config.yaml
n_layer: 10
d_model: 256
n_experts: 64
experts_per_token: 4
d_expert: 96
d_shared_expert: 128
activation: "swiglu"
moe_layers: [2, 3, 4, 5, 6, 7, 8, 9]
router_score: "sigmoid"
normalize_top_k: true
routed_scale: 2.5
balance_loss: 0.0049
balance_bias: false
shared_expert_gate: true
init_std_router: 0.00618
lr_router: 0.00182
n_head: 4
n_kv_head: 4
head_dim: 128
vocab_size: 8192
norm: "rmsnorm"
norm_place: "pre"
norm_eps: 1e-05
positions: "rope"
rope_base: 10000.0
rope_fraction: 0.5
qk_norm: false
attn_scale: 0.0884
tie_embeddings: false
parallel_block: false
init: "normal"
init_std_qkv: 0.0324
init_std_o: 0.0
init_std_up: 0.0324
init_std_down: 0.0
init_mimetic: 0.5
optimizer: "adamw"
lr: 0.00203
lr_mult_qkv: 0.5
beta1: 0.95
beta2: 0.99
lr_head: 0.0119
grad_clip: 1.0
warmup_steps: 523
schedule: "wsd"
decay_fraction: 0.897
decay_shape: "linear"
final_lr_fraction: 0.0
batch_tokens: 262144
seq_len: 512
doc_mask: true
train_tokens: 914400000
steps: 3489
dataset: "wikipedia_en"
Below are experts of layer 4 (counted from 0) of a mixture-of-experts language model. Rows are named router (the router's row for the expert), gate (a neuron's input weights, with its number), up (a neuron's input weights, with its number) and show model dimensions 0-255. Each number is 128 + 24 x the weight over its row's rms, rounded and kept within 0 to 255. Numbers have three digits each.
Before each expert's rows: "gets" lists some tokens that make up at least twice as much of what it gets as of all text. This comes from a sample of Wikipedia text that the model never trained on. Tokens count by the router's weight.

# expert 43
gets: "s", "es", "ers", " him", " them", "eg"
router:165186104153136141140162089105093113139147124141095175126129107135122147105107118107100149148147130149124104073128103179102133135095122161162155111111134103127151089079122111100101154111131174103132129145119136099160118126140152155127111120130165136172098110132117173115103172116101143135125098118154127141091124132126121136178075114158128112155138092143127153145109134123147097144111143083137131136150132103154133126145097141121093098104131163048164104154160136153116132119121143148165189103116079120123156148147134116110141149117099138119136155146143143160105132151131144118150111162164094097160125104118119132148111138154127124086148132176163099134129074115094124116113160167083109148089135113149148125143092126135142126117162094163094126134126132117142113101098113
gate0:130139118129160117118127137141063130094143138145153145175182116175124131111117085148082171144154101112145092127164096122137128141092112092124103102089138147148118137158124141162154145167140139128093172148130126127134122126179154156122129093138099149111091118110167176122128153082107127120121136111075116164101135156132144091126118108119150108150165127130114120140088121110149129108106137127131118136164118095138083116155127128131145102137131106074133141141163107156129130141163129134134133114104112111099066148152126083164159124123150131125159119103116103181179141099128115106102096138131097141147136124126166122160132111129153099100132122136094109137164145140125140164087150130127148142111154088131120125174155134141138150126155124186161170063136120114116164115139158
up0:119105100153104158123122113106205103120129112136143131146078135106101151081083161131147142103143133110130111122103100107114098130145103114134120164118124105091128092123094093107132107088098089140139117169149155114188127140110112090177181150135099157107111121127137108152150097135141138169133119117175102120127124081132120111114123142120084136136126151133160136078114150085108165114114153127146100151106143147138126140180121139154153114143141078147119133096127105099168093115108109172138117135127106131154139133114131119125123168141159093130124134173111143107137139124124139143125122125079158103102127136145116107108102138089066159100142123101124147146129170147153152082127118152126118138143167136072137154106102136142103098087133110137167111139142101094100112097090119
gate1:171120144125115157138110133112079128122109121123050148136136123137128196138140114105090144100124096093194113109115124163129092174140062125165127111125160109069109106087122102123146095128145145116129139135101123137141166131113140118151140138152114116086125128136115157100120120105157139126157115092121147196118123122113135154133134087135140123153142149126140159143115141131163138101158165156157112144139151137133161164131137112112138076111128132138116120143145132136114090095115120114170202151101128149136124149110139122117123133144099135138155106143138136124133134154082133132125133116115120129105128129126140167179070161124139160071125137150141085103123111144148136066113158129137129157099131107126120096196153126147141120148132111150171127133150099119138072152138139
up1:137115114126141115127114149150144129112150130103122114140074123159114160121114118122158100106126125144138184148108157107119098153090139121143155069100101110171112152074151155119122130198108080131134120096154145140135148178082139116070107160117137125161160110138101107090119124152099125179123139101141144129126113128128125114101104133193106126105099136137159132147136124139122158145136114100136115117149140115114119129128108108124087130125123120108153111131125177133073122094131138089092132114166111104115132118105139086121100162130121151159105082126101130134154107070100136116128147085094126122123119126113073116153144151095105117140116087107121140097124133137125118104129125142150152159131134120177096140067141124104163125129136071136172135103159127129124182149122085
gate2:178193194143123111136140129120150154119136146125141102118067096090118136163164127127139167156133148109114170114144092182143121109117108094115136126151130142136135111091119115116102127167120163135162103131098137105126098124131147151162091097171148080119152115086097101151135141134123129099146119117118128122127155163146123133115131140109159163137145164117117129122098166131131110155096131151140104152097140133127156095150144166135134093136126113097186121116137124145127152122119085122124161101085139142137168140125106117081109140116173174111112123150102128132144109132155108142114113159111136126146138106163127159133143147172113133138099098110184133135131139131127188137164157109122138107091132086204140117121143134149150129149125098153180141127162157109144129115078102
up2:132132114124107113144125126109128109141111108141125126153105121120130180149148129095144144130119099150124162080098167142145147137141112088133127120103144109134113128118094128123114136104159121107124148116140129096122152144129144104159130096142114093160119125135117173143124135121137147117144121082110134146105121156096089136126173092100114177147142126146145133172097145110146150124084153173110158142108136157125096179137135171117095117083070183129110119077092158117176159095128132167152155103163111169112124176126086116144132102177162122095133133161174127140140085174126139152154087147083101087134117144126150149089100165132126140133139124138112151121148123122135095127108081107105133113124082143120102112134087169146149109139144107142104135077112162113135169145129109

# expert 56
gets: "t", "n", "l", "y", "e", "an"
router:159118108141116111099151049123099145127183089146135125123117148128150145131091097151130150146136111147125132123118126137138134103097135171135141115133158093151130144113118155103156157110141154130105122112105161065131103134085186119142096151106163112125087095120063098114107144113073166141091138120139123124166150163102109108160117149127158116143118095121099157132123144086148099122109162096160168147138179138130134129128104129142085094137097142106135085130177088114089118172117155153149159127106104136142148099133165147114173117120114129105143184123123110145136134106114129137170131145147140142153168135130165116138134149141102126133113111115134111127078123146092146130129127121092114168093131159146154137143115134165153152142136106170102101133158116155117124125168116
gate0:128119130120176141108129129120084129127157117154119142129106094124120125158169116102087127134144095158140152137109162098143141142152142111174134089093112112155132154105129087094156120147160147178082136120140132126122124117137113130172110130134096132117114097101115112137169124077104141112155122168140140131145115131132137169116140178147137125143185142123115162157147129116120140111135168172099137089145165126114126122115106126092149091128138194138131121149125104082115136182154142107134134147113138128121132111099155139080146163108134095125162196118089136107089108124112138150182151120084126129131176080144121116100125103112094125178110078081156086105102140132103117119102126113156139138104141115114131119147144159101111156143122157106142108131114138174148099102151148
up0:125142124127159169103141098153094156100134132153122105081130148149116108161071129119117151126119150156127135126140156131121129111151163125122052126074156120107174149110083131089146080141100145173065157110133142143110122138094169133133127112125129135095095156093097099109123093108112145095089128104119101124130116127148118072162114161100148132126134110143088101158145145150125118133142091132100125127148126148083103144141156112111124133134149169141118152135092110088142117138159168111132149146095109119109142114124147101120143105105176127128131108148106157123140088145109151153180141125121141097132126125185101138138109143111119082175118130070126116119097191153123152118102120107105139155127151142162129137146154127148119133159134132115080110132156123152124139091163109
gate1:153140133088102153088149118095130132144118098089110137152155157114142115154152131104146148145116133161134125155065141107123088082131105167161128137130149121121086155129110120147112090067121133145091169131141155106140115155114106122173120143169095155118136144068135126158136159103074135093165126083076102112090121139140108122150090134145133155081115156126135135115079174176098122148122122119121140115124134119132128132148168149156102104151163145143101154130104132127090091137111119137121131136124130146166105115146084132118156129111126106087128138162148143151105111105137164109120120154143147133103189154167131129134128131146183138110129178087129141145113159131128113152097137145151106154167152133164131122145123089139161164162120153137101089103139119123152120126109146
up1:116127102144102128103125129149130111143165145141126109103131132131137144125145150140125089121144123122156071117114157143148139122137115130124085125132125135148092127090102121153149157124095115117118206123161111065118125152146158135125123143123111117166136130140125099158143139172117152144132109149123136130145172181119112169141140143122153113181126110141159134100149097116128099098155104121102134155156186117108112082136146157147112145137138130107128154133164136125123123147153121155171111113117182140119148125178097125102166129157156132185104114148123133091143114105131114151124093128164059105113159101161151137130122115149126078156174149059135117169132116114125130164111146090136135106072151121102136187126142137155178116111111122128140102090129133106115152168117114
gate2:142124120127127108079190096127151146072102024114129144127127147144124104116139142118143128080166176119135126116125102142126133148169134136127114093098146143126132134118108131126153113148149150151114162115095160150135129142154116133161157152082110120126141102132142134120114110139118136136107154115147111147107152108146139158122164139106129177130160126097154140109146206099140079104115088107109118104182161119113141114136149140134150130142086124153148127117127105142088120128121116185137144084134135106119112158085131140110141169121114122166142110130121122129141120153121143120143134145123098120101148067132178116124120154108153132142123112122190173100107144096126113133166151135124107165154136144107140146123144151128140111141122168117163114066141158140088173129112090
up2:141145131123098104137104094137118116133135116124096124153118120094110167150073148122132123117135087136138105133099134144140157139117093162158182164115169139112107151109128088111125139113140140136125149126107119079115166117046129121094128117099138073117116139139105126084144167155127158192134127077150096150132143107118162154170109111096124108125120095108108098083134157133147117132149171110093106151138137131143144125105140126127088153133099102139123140109148159139129117112122075119142132124137116116140079134160136142166111119127095121128130092098191090072106158122123117140139157127193114126091144135132125136148109174067159123113100142103097095111130114134147149126136094098126120129097127123157087135148147147114167145141093127097142141135134146124097134102157098

# expert 20
gets: "s", "er", "e", "es", "t", "ers"
router:132162094148153118105145086100076134152160114138121136142124163098133142120088109157112154148128111124112122110116135102142129124111125157170143146119127121110102129114116129089130184092116131137122183120099146057129106129123163109144094117125148122127115108117075143112116196098078124126103097110120114112150142143120120123179091159155143094133127104172144162144156128136145105145092154116172132164130156112139116123117110136135095125106089140100163119153190093119086109154107190152168139112127119101106158135143154118099129124112134124112132159145159120119129141129158151118131097132149129148140139113108155169159169143131110123074135130193106127140132079161116133137079145149073117159097138130102138143139099139136157116129142116162126109135157128149146114112080127
gate0:143129100122092119102193154108135119178109141148122173118125122148127149140134089150120148107194142148163161136098101120129093134111127116125144135118106118110138086134139112130137152117191134202122125157095123120130178103128172106105119117065149132103155093137126128125169127156170145166126101106113128086162089171074097112132159124098123119115103127136124157073125127103129128086137153143153158136110139118124138148168153147129145151103113122122156123089126116126095141128126134128134117093139103144118132105145109126155117142098103116084134144155113137082117107123123085170125143119142127139103100109138146144099080132137081149082169140156121140141126109148120151150120133100073130143160142106126132105102102117144142114119082150173183138106148111113129139102124098
up0:129116124101149128103095130109113143133147131158109124054148100137133106179082133143090129140135125097129161126133118130135143084103101146139120132123142134127098116163116113110116153135123114122115103107151127162127117112124149105156140094107181113090095136141107091131075124148103135153102166131174151165126116119156129174127135132126177154151139148120143141162121074081157113136099136124170125103105071152157098143136112139101139128139143138134148111122132130114136159118162141137132160167145101061158126101117131146115158115089137135203115148106136129133174066120118126103165171157154112102154144154121149138106144116145132100176134148111128144097184133110137141098127070138108129128160139101135134104115152122111099136127150142088142120111175149153112116094155124
gate1:129112129124136102128103128112104170142090131136129129082144100073118089113114097125125129140130150076166171153102140135144082104152107127153110094088140102159105076106142117126160151130122109096138115139103163099131082136121130145135109168107098117111140117135130118112106129127113136090124118121126144138108115162138141162152158125153140138162149158141159127125149155141116147158105152109162149128113155119118099092119130140077130126136135145092097114158189092149032131161129136107138145113115137116147133142133122105137138146163151103142130129142149158085173170130119111142118144135145100131098124176114127169127139129106085123112098121113173090151143082110131129157079156138124155149100102117141133063136121157101110141097136140166186141104152106120148114165116149
up1:150120194133138151102142145167130125083125075107138147112059142107145137130153137154111081104141148115105163143132143150124144182156171147099139121127107142158120115157094143110131159120152110157146167145138113139157119115158144113111136105145162143171113137107075142086084106126168140135115103112135123124176160087122137134123137124109125105130139156122085124127158113124139139106110143120150105149092149116098177129110118129113112126134137084120153146079147157106126161129103153132134145141124147105147143127122122140149158135099087144132131127142095157119101099136122147137154154134175122121115125105144175089139114148141187073160135094155131087132125088170100131118144101107114093103139184115104145176162125123127128090190122125136093099120130154107122111104141129
gate2:129115138122101133119119119092113096145162126136162125104108133165135126104130102117122184136168112159141093126105123104145092131134100125135132140113109107112110130102152136119146140107125145151127154128150134091171135132107159130163092133150121120134159111170152149117133122128096148124124089106125118088122115134101123098169158167128113109194111103136145153128110089099150141121104172130118134134146148102158157134162110113093138120117115108123102154132166110172113105144153159148115114083145117114124157134154105104112126117134138167053093171151117144108149178145124161163105116115189191149106142146106140169151175138089104137102136161118129115125134141141127134155129153140102131151103101137110123149126083113133149091131123099172136132142176045093151141137091107
up2:118133191125118141105115140152143141127080146127117142133141133125123096101132110131123101102117105092067112129120106157125152111140116153118195135131084102155109087156116124138136129118141116097138138099131128166155137106149078110142144112161123143087142197092115149139130086115132161147140163156134125134101141132141121149168127123131156117121166093103128091175098135154089111149109143137102123125151134131174122127142127120135140123164155145204124143116082112118140188154132091154100152139114119106137120100104112121146149159128169104179122124117113127130128085113140105089128127119121088151134166079107113088132132105111127132143115093099123182120127103133139098133144142160159127140124142140124068156147095141135104156084128169107100172115162134114124136119106091